Below are experts of layer 5 (counted from 0) of a mixture-of-experts language model. Rows are named router (the router's row for the expert) and show model dimensions 0-255. Each number is 500 + 25 x the weight over its row's rms, rounded and kept within 0 to 999. Numbers have three digits each.
After each expert's rows: "mostly gets" lists some tokens that are sent to it at least half of the time; "gets" lists some tokens that make up at least twice as much of what it gets as of all text. This comes from a sample of Wikipedia text that the model never trained on. Tokens count by the router's weight.

# expert 27
router:491488531505526460530554457502465540493503498513492501518527498548490517538519551516461528521505473494511526490486478531529508456527508479503489503458502486515474501506536519484494462496484451529476508517492521488472471534519458537480500466482491488510524510499453516510482489449471529487550510491537488518546530478525520527526551511481482484512497489507537516461480467500456493494478524498482509528473495511489533493460489503500546468460483503515489474509533459516485552505497510460503508505513512522501485500462490491527542524512498487537460526497523469517479519496504454462475501481483499505485523485415451504462524509508541504493469521466526513504484510515586487449483520482489478485499511480498460526467486522480474506483532465480513495522495514495472498505537523
mostly gets: " first", " him", " second", " third", " last", " First"
gets: "d", "ed", "th", "st", " first", "b"

# expert 10
router:486486515488513517501519489512547500469480516512523491514486480528478513512496535525484504525493487491526504533485538492503501469505511489497513495497510467512508481485510486504478543526494525489465493516507529522460496511530489527492465500470500469516512502468473552494448511493491499537526527419506502489526509482497477485494507514455471564509476488479526495503483478473495508523455570487493528464487461510518505494490520483474478495515554510495505476484460507453509510522457477482505468509464521503521436529521556534509529505462475561534497526500512492540468540470492516525504511481517484540482540473512474477460481526453517516499516478500495478513502525435505465516501502523449496459529453502470480466483529505494500499529511476445507538532516523460539503497495548
mostly gets: " much", " information", "s", " because", " services"
gets: "s", "ing", " as", "es", "ting", " his"

# expert 19
router:508463491466492478539535462487486499496501517514508500529537459509495490547511481510501505505541505531535517494464521499549473482492516532462504490457510468495458478510497563547489539539509489476486510492508489527489493497513484500486444504524469484494510494492476527504478537486459477506557525497498470492505536515564485531516508480504445543503464483508518504437503479491483447544463522514475504492495503497501531501497530438496495451492522553520525477485512500477497506551473520516485471495480511515534496513480514493514482534492469515519480530489533481499465515515435490490511460461505502529511519471509483490492501512487473503485469515505520521548527504486547458491493516536481484479526485449505495510457527521461546492484484504496526537553496534520492497490492537
mostly gets: " the", " a", " an", " water", " large", " "
gets: " the", " a", " The", " an", ";", "The"

# expert 21
router:524510463530499494507500484504517502486492515484552438514519484543492502501514506547490473486520494521518530537496477552523441482498477476484475536458523484486506500480512490468472545507517537486492512527515510533524479522499511507510493537520482514500513480466506529497513546485492522534512531489558464502508504528498515511507522534492458531495534466461496508497498470500474507509476520464502499472540464457437536513477496514468512494512509490538462478498509484506474530510480524496528496480461547468521478514441531519506551516493510521516494493532484481496511480469486503497505470474530474519440494499481450534483445510514474517460510498515523510545468553473493502482479503583503514516542470488466506474489486506487497549502518447484494488538497504501507538482488515
mostly gets: " Sha", " ch", "See", " So", " so", " However"
gets: " \"", "S", " I", " so", " ch", "D"

# expert 6
router:523486558539503460512514481490492512483496500469512504514508474510500472490505546485472499506493472481516518506502542538545532484531498491479513545499557463498509498495490515524495508554496484456479482511544476520465488496538525541474495489500508497494528548490438517515475501526494508498546544479532483556538531516524498504490518448502482493488446473524494522473504508499491509478480505489463535500518466550475484474453526503483530505444499528491516495506488462496485527527474504489502504505496491520496496502486512490506468519508472499517459512517547490492494509488465480470499510479485515497498524495462469506446507555493495489502469553481511498517483538502543507511486549486445517476528486463528466501421501535486508532497471475478549444501537508491518496480533474
mostly gets: "|---|---|", "′", " ==", "rm", " century", " December"
gets: "ur", "c", "===", ":", "==", "f"

# expert 30
router:518508517513504469486486464468478527463478501507482508514521521514465442475503513533483496518522487561508497493487530487503513499477524486468502486484481477470440487444500503574474533497518488464473518500496546518505509543504477513501494516497494488526490501468475526526487540512465502508501499498472453515527516506515469495524491503471503496541516447471512493466565501478526433532494525513501525520484472487495484463510536462462503512517505553501475480502480489470460527520495502484514478488461500465521496538514511491516504528505475511485523453520505483520485558507486503451506468449549529491492551444489500535483547533511507519476500539470515528490523495503484502501517540522514478495580497491480507536497499491499495537515491488492509466554510490466485510493504481
mostly gets: " May", " Air", " Paul", " Peter", " |", "|"
gets: " |", "|", " 1", ";", "o", "i"

# expert 26
router:522486498536475494535517456509488501488481494498575472533479494501470550496491506511494457478545461508547486542494502491526444473515516526524490521496503477500513523458474509496507516529463501479462488535524511515470476510512517510471452531523490510521553503469481522534469538525496516579481529462524468477528503514528528494506510539484474516501473483448513502475482456502466517473480517468500516505500492508479535507498502455464509498514505492547520494488475491481453507521500511476515494515481532483532480516458516474477511491504468513535490522517508494518512464500446511498473476486528464526471542501495517533510447518480509550460465516517520517506500533480542493477508524521479520509567467501478489499491508521459529510528497480492519472547524522509497494452513498
mostly gets: "\n", " under", " between", " during", " by", " through"
gets: "\n", " 19", " by", "|", " under", "19"

# expert 25
router:475464476488494455524484473529499482496533501503546477525475487510514512523515471544503470477546462520510530493510493533527419494523503475491489510503481496501492453531518532526493539564528462497457518497507524515522483529472481545487474522468482518512517481487469477524463536510475499502497530538529476512508489548503478510554541488478463516512514481482462492497524505473497450519470502474492499420503522525485523504470475508486509454471522496578523467479490449469509507511473534515533439472485495489509509501492518522523515473471463545489489516527518494541487474469467479480521511488511459531499508471524467537494489507477515530492470498509511502543511520509500507527482480496482532480533499509482502501492466537492529520495542515484528494514501511507510500488466493
mostly gets: " Air", " St", " commun", " Ka", " Je", " war"
gets: "re", " La", "la", " Ro", " St", " Re"

# expert 5
router:485499519517510473505516470531499472491518531546514512561500484533482521518514477504478497494488504516485502499470517540516416468485524468482474491491475496488479454494502526527437473526524497480511543478523553518522444551495512492499507527463488478514521502472520507523444485543493507516501491467486435459519509455484479488492542499523507528520555455473539522498513511499457481537525546463479494490518489460487512479454503465484517486490529511505478498486504457475516531532516476457507474465450486453519486529495492520559513485469477509552487521509499489546485508516475493482493507494519516513502540505499478555483477496520534535503466493486491513520513503502508487521514480517501484475510468493468501499493506515495471513510559504461498522524499507534532516475498495
mostly gets: "′", "it", " 2013", "–2", "_{", " 2015"
gets: "it", " 2", " 0", " 3", "′", "per"

# expert 7
router:529515507482506492504537454490457511492473490552487504516514503518474504504488512538496473519506507501511491521491476540539503463475483528506470496506547487491515477494483495511508530494482496481491530511511553495478508517554483502473459573485461527522527518506492532518468504469486498508521504469514511485520531498496486544524534532476442507478493471472498522474506497477505471494476541547454517504498451504460555491513523463512508490494485507502477496482496478466486532528457498477527486499459559489497497523508565508504545524476467507496492521498504489531464544487449476521509457481492494522488487486498483488504529476480506553500487491458523495487511518461576488503501550512480477478536500446462465509464521478492535509538506468463514528529495548488505503480491495
mostly gets: " were", " had", " have", " was", " are", " but"
gets: ",", " and", " was", " is", " were", "ly"

# expert 28
router:507501503523486490516499481480502496473521562535523514549514495524549524479525512488505491511499516545494543516499521505521432495491547515465477529455500486509491555538494556509463526531502452482507517484514506529501516500516521497445462515486460496485509467513474514525499500528493485529502461440510503464480490513514474518516516528497488517511521474493558520485535464449480491478483527482462479507494453447462506496452456531502512466500562519504486458461469503527522497526499473489500499531428516515507466536458525525482487510460491511545487523545517489529509545495463494531519504480523482506495512489486496523514496497479473499510476496495509509549469495517505461488507524541478497489523488510486509494478518512476495491482466488490502502490524525491499554464497521
mostly gets: "ec", " organ", " commun", " pro", " general", " area"
gets: "ic", " pro", "ma", " ma", "al", "ec"

# expert 12
router:522521535532489484518496411494487520469444534537528499515515513500459510493510529474493506496500499522479529546509553480526446483509557535480499520466523491453510549436504529548481511513484488508483528532486462484480496498501512485497465518506480512492523546496469513517527506545510456510503458481514484473509551498511484518488543526512490514473519485503520522509510472499425488523501510488463498484502455485481566486462512474507517476448541497501498490483467462525487499487477487528502482502468488514511497513478493511521548486462506505509492486514517490525501512523442491482496475475501509491474547477489489556516529531461495549462484495504514519515520522491511479491506502508509510513505474444481514494509513513465509485513469476500480477522480486531447536475499510
mostly gets: " Location", "Species", "JPL", " Born", "MPC", " College"
gets: ")", "==", " |", "|", "ed", "born"

# expert 8
router:482496448489497473518494482483508487475465505527522460528499486521468504525526481551484498506549487513500512482480499542523480455518535477514495508486515499541459511518502560482485568524512477519523503479494539558500461509486498502469486510519471550531521515492450499545498538482466514479456526485499480468555499495480484486520545494500446499512502445455482488486505502500494457510502514455470533460535488487434518491534506486504551467498510517510479502494476474492478532498498505468508516506470513513498502496499525491506543517477507537503471479509523482513500486510487482502473483525558478517492541465483486520505460531529457496462489483503530469528502552467524498494469541514480518489521486472510462463483518551479475539528514510511505501500542521482502513499509524
mostly gets: " A", " d", " di", " An", " N", " Ha"
gets: "n", " A", " de", " N", " di", " An"

# expert 16
router:506501542541499472467493478504477544503492534508528506534529519489489513502549508541501501497471478487474505480500495488526493477470556501508530511530545478487477508488538486530494511510463507493463459525496519522473455505484518505500478505492457463484494545462491506492485496467480507476532503490486513483533556511542491537533505486488485545472475514474528503500546465480475496483459533528478503481535482550486500503482469463438570510508506515455467492503476495511487509508448532477500500522483495528493505501498521529501549517514478524511474490521524486487493489492496501490479510458519512516489565503454479549471572533488538498552506512484534508507462485509493489499488513499477519494507450467476534479495528524460539502479456460449499494501479498496484512503511463
mostly gets: " William", " Robert", " John", " Richard", " Charles", "–19"
gets: "ed", "an", "in", "on", "el", "ing"

# expert 9
router:509498446492520485494488467493521527461496538469514521525507494564498480462507500512489503454529479491533509477453486475517412494542508516474505534488513495495468492501512523529497523485488473506465495506490490543509485485467482528493474530474500467492537492478480495534472509517520524539513523487511489475536469518535464494513498526503504540519529505500518475490549483463499499493504514494523516461522509508490523474506511509489518465504523510574517490443472457474469520532498508505494463473484521442507503515494497520506556484515481500492495525479507465506487519464464467483508496467524453519529504485467510506510470542488508555455439497505520529494498526482511495513514511555519478509534493507468511501479484494487535546504511507478552484548516533460550485465498521
mostly gets: " West", " South", " East", "JPL", " multi", " North"
gets: " P", " U", " (", "p", "S", " Pa"

# expert 18
router:510506471509508469528500492517513508440512509499520468542506485559528508484516498547459473490499453513545494469445480485518453477465530524519490486541533481525495536520463534514484519518514478494491497522478523533480506476515502483506471546484490522532494508495492480512448507481474477566493485485522494495510480518495492465522516517505476518542494483477507518503526504463531473526476527476499525453497496474485494451537495489478500451517553513524510508481482482483474484502492509469507461500490509498520501493495489516510574486471450529501506538524548476537489516477441498501488499494529471558473507476490480524507468516471532496464481498510501550505518511480504490476516476536494480495574455447463476515494485501492510542525529531510493496506491515483529525462493496
mostly gets: " Sha", " So", " Ko", " Sch", " Francis", " Go"
gets: "k", " Ch", " Ma", "o", "in", " Go"

# expert 20
router:501521517526502469532542482477522504505512506480488486515508478503466507523523492484485472510524487506539533496491517505548495473544519501453483536462510462508478476474486498510482493521454507493478522481540530476527448531505465511452510502459476514541537513478506509513479531497471549512496484464514496513552530484524480511495550534479504496510491476502523501482510508490498491474514518455471519507481470496506523480459510493493480493473477507564467506451516510504479486561463498487503494520489495464526487534465553561541465531514478504517471475514555496501489497477471481476509495493497503540513497479497482500470499512505498521488480507485514498513474527512552516472470520462491500447510533500508464494427475542482480528542510501480530459526554543485503491474554502
mostly gets: " g", " L", "g", " John", " J", " Thomas"
gets: "g", " G", " L", " g", " he", " C"

# expert 31
router:553535551458488503457516446489472541475473528513504539518505525475493497498509493522481487540484521492521477521493493492505516470469515469483514490471521479486485497498525535537477534511512526451489544523487522488514505530534509497488495503511499501555493540518486514503502512517457431456508494462466470496513503521529484514514513483480475530429516526487515488462488478483475469513479510502469514477506473531511503458481561479460526512479533516497489471514492492495517491488470538446541468539479510519537494508480503519528538516471519530462418470469515499520474536499494521516489501478524516497479510493505512494502512543509544520485511496491515501505499533451526467497475491513489504469497480448450513477508546493506533483505511498473552510514490508495477545464478507
mostly gets: " film", "tion", " him", "ion", " video", " book"
gets: "ion", "ing", "tion", "\"", "ment", "al"

# expert 23
router:524502523469501522474479488521500525450465485577488546502499506512517499510507511504498516495495492492514512543430519514496510450486482469497490481459482479508522475445512549521466523496505519472505520546491541501492501491524525499459515572492506488537521516523488548483464528535477481533501502474485488493509494511496460503491523507494476513478521491466498499439487498472481468535470515571443549494494459500496524471491540506477519513520499512527477432465453499456503511497500525447534481523485502511510474533540512501542492514488510504471492524491512518518475512435507508546517474488474499519486520490512481493511500533508545552517483455473497504519507500457510496480494522522505472488496490500453514505520497505496504539488494466503529495525514531485506477484477468
mostly gets: " well", " used", " built", " water", "000", " operation"
gets: "ed", "me", " which", " time", "ing", "age"

# expert 3
router:535480484512514487544518453531480526483487497504517449534526502546461494501531516545501482476509498499495548482502514479485488487508509513504503520440527480494466477481516539524475535514518492502455498488490523507498468540470482476496484519470457509519541464500448514482487546508460471516497506520504463475535529530523464506527505488503445549508504509472518470477506463506478466516446518507472513482470500530523540473518527479472509464526532510507465468485490485520452507499484528522549484507502533510512476491488510524502550522526476500499487476530554454534481486442497520495489479467501468523477506496471470531497466554511497563448493510490538518534466516496528486495497523531500489500518488469495496489523477493488521499526492497486525519513540546492481502495521534
mostly gets: "-", " British", " French", " including", " become", " became"
gets: "-", " (", "–", " –", " and", " as"

# expert 13
router:482507511478517455492515510483486495473517541518456511529546522516484518509563472477476487500520451473502506475492507518515496502506518489465507488469520463524473494477489491507477491532533507471492527503511499478512480537487500490455465548513471485549517500498466535498453501483452468474532492480472481565505481517532478533515511505488502504484464489515537531486508508500500504506506542491478512487558469483487510479499490479503531476473483528489478474497486514532489504478481532474534487540461494549513461533533507514557506527503509492533487519526508509510496536523466449512438474479476503515488543520430502524523512522489581532534486488504500510509480515467508458495481509489466515484491465528448478486492487510513549459497508466483545486492524486495501539524515505
mostly gets: " consider", "gg", "mit", "ć", "rect", "rt"
gets: "t", "ver", "ot", "b", "et", "ant"

# expert 14
router:497488478517474492537522493512507491537524503504558429553485468530505507515499518515496501496548482549501527512498460510519453483517520495447459552456503502480495467493513512494486524501514507484482530494511534527531499557487476509502488508485471508520524479492501505504511503467508494544496509505556467518480513526492518503538521502457522531498530489471524531503506456477484490502490524460504528493517495480490539506489490523468499485534503504554498478462480479493496525491450515476497477512484505437550475542452554526502488520467493529496521508536501495513497486459478485493469503452494436506440507505528483535514480510489479511449486472519498519544465494502531516489465485511491463497524470511501469496477512543465511506516494468501538493553533512489498526459511504
mostly gets: " tri", " co", " cl", " d", " Ho", " di"
gets: " re", "ri", " co", " c", " E", "ra"

# expert 22
router:509463507476483483536509445509457490501486489482535498541478470516500542503521507525477508500546454526480556525500511534498447477520536498489461508508492486458461474517526518502485544533495429507466485492514493582506486531507499531480504503469483514525548508502474486519484527523519501500487502487523455498508489533522503503553500474494498531503488498487516514494503469472450487504462502476488574484479499498496526510489503496466540471490541505524489466464493439485500505480483525494507479480497499483518488526505514521491528512464486517475485495494514498534499484495476447483501521469514487464471533508493504572533482522489521538469464507508557488531440515488495505502479507507445492528526490487483505512491519511483543529528505502466506459544527509514519503465521502
mostly gets: " ", " g", " sub", " ex", "app", " un"
gets: " ", " 19", " ex", " 18", " re", "–"

# expert 0
router:480494458529486471569523476487533493531512522484511471525497486512511509502514507541493471475537487523522539520499463507555428478496509506478468534510513476496488492501493500472497537534472529501472534517539504539515505511501508506489483510494475500486509510488495484527505548474507500507487499467574517491534493524507507481561523517489478520525511468507512519496507494491468475506495531450503548475526486458433516513519497523480496474509482500557487490504493474506490564508474504494500470510470505477516516526468539518515505503480485539515475514492529478500514460496483472481486505491515434520442511485472486493494476509481494528428485500523513512551487532474505499484473506558469495490555452505492487468495512542484534529513480478491507467543546486489505532498488511
mostly gets: " M", " D", " T", " Ad", " Mu", " Lu"
gets: " S", " T", " M", " D", " C", " B"

# expert 4
router:504504528524529490478500463507498542464471482521511504485468527466502513507555533512503516503524499534587502524474491506545522472499550460478496499488530496482477506503491500527468538496475529504486495512478533510503498528532440519469492533501486545540482523448469539505506564487447480513491465517481494487498483528523492520498537515446504553467494494496530480482483479452466461467467503494507519510516476516486513493483477475470508502503518508504493493512484492526507487497471541454503504517487497529543472536539510468501491508467506561518485496504472471512517529493479517496475465498527520503456530445493490506488529494480544505507511501518533514509484527474485460455496482509473497451549489506485516501483510518503526506470516469493494518525494511473463536506450551
mostly gets: " government", " States", " Park", " Russia", " family", " are"
gets: "y", "e", "es", "ry", "ia", "a"

# expert 24
router:518476483472502509494483506536513519499492511491511514504519494537444483524531547531481491508529502487513549495460535526504489494491516520475478503500547460464475451511520504523485552512505539490484485494527507504481462488482484519477474511483459492532547567465501498513484515480496513526504521493518472486511519506521498517488497488513490544503463478502503490511482465476460483544472514516477518466552490492492529475532581449482504495480506516515428513484486497474485500528471503537475487518454524468483471528517551539500527549460482519526517514488521484486477475473485479522502463493481497506466511485483478504444469503458488520512502461516509496527456534453548499503498531551469510504498467474496503491438520474486516497509506464477517515497517530482535516487521518
mostly gets: " into", " in", " through", " between", " at", " for"
gets: " in", " of", " to", " for", " with", " on"

# expert 17
router:530494555520509513492510450508523519481449521508541522509518483538503512493524565517481499537503498522523519523503488538540509491517491472495500511476527496471514500517532537510470481529491444465491524505482520513486523557505458533500466491473490526521516516486496501542513493494477442508491497519486467490523511503512477535475528522480474483449481491501529490502469465524439503514493527442506478504474519529475516498454503480470488485444526512505520479515517489511494526502511536471519503506486525516512480476502456453543523486472471508524484492523484455552470499520472505512460466465507508502488494487486470502460477513465548533500503519481507505484491529450533482521527546530488515476522491462510463475473526473492493496520544484481553515483516488491456529486458532
mostly gets: "0,000", " located", " it", "000", " system", "struction"
gets: "s", "ta", "er", "r", " it", "\""

# expert 11
router:547518491524477470487527487528494511492476500514495528518515459505480489523541492532485459457527471516529516473504514540494520482471488511509499529476523502485486451485467542518452524532485511474486495480548538533524477516548477513481459502508453529544485505501533517510470554517482481467493527463500500451493552508519493519531509533508452508511492501477504522467549456477494479552440505508481486509512463496518495488516546451473514522515480537488489473523526494463474509501512532491516452482494537503535513527459528526494480505517464522495492483508494450508502477476466502495471462509501517517467492494466465483460494497482496526488521526467520515511526514501537476500484538524471471501537487433476506484491496504511510509481506497489517487526489576493482529480512505
mostly gets: ".", ").", " =", "!", " wrote", " List"
gets: ".", ":", "'", " his", ").", ";"

# expert 29
router:508479482543466499526530478520529502493460531486489472502495450513501524516501479534507507456494463497505523524444501518529494500486487498466497521465557473500518454478462502513471521541481535483517531519509540523551469527525470495494460503479480553503509518492515497509502516479481437515499501486505472462519519525505436529521517534497454519472544492509511494480527499474515497521473526475501522483489457507477534494514503514489483473518486534512517475469517509490496485546473523480533509499504493526548488531510509508600508532499509536481472484519497473483494483451470477492472488476509497545471480528509485499508481523510496531492486503487517483546474530467507500467434503540493466504515486466493482455472513520489548542522517481474521471525507500487479531486525504
mostly gets: " film", " who", " she", " Best", " book", " episode"
gets: "w", " The", " to", " who", " St", " st"

# expert 15
router:525476568512487506484543474500491551475462469492509519511503495503508472521504542517489527522498517530538558511453496520541516488495517458478522498477517475498486487494522514524510492493496480476462515558494520497464485506511468536458523514467474504523510531499504495508502493467476482500536494533509463488549484515560478511515527463479518512425480500504509468476489481479503454471497499514483532523500492544499511467467498492448529479474516515497495472513493473526491506518485536463526510535513507489535511500470479462530487528496500533476477477515496471519437515476489543496495479465516516502465500483481470483466545514520564502520462525476527522532458474488529487451483507535491477471485503483512483552478499494482495546496543485471548488488514511479474496473503502
mostly gets: " Cup", " Court", " Hall", " County", "ć", " group"
gets: "s", "ers", "er", "son", "a", "ies"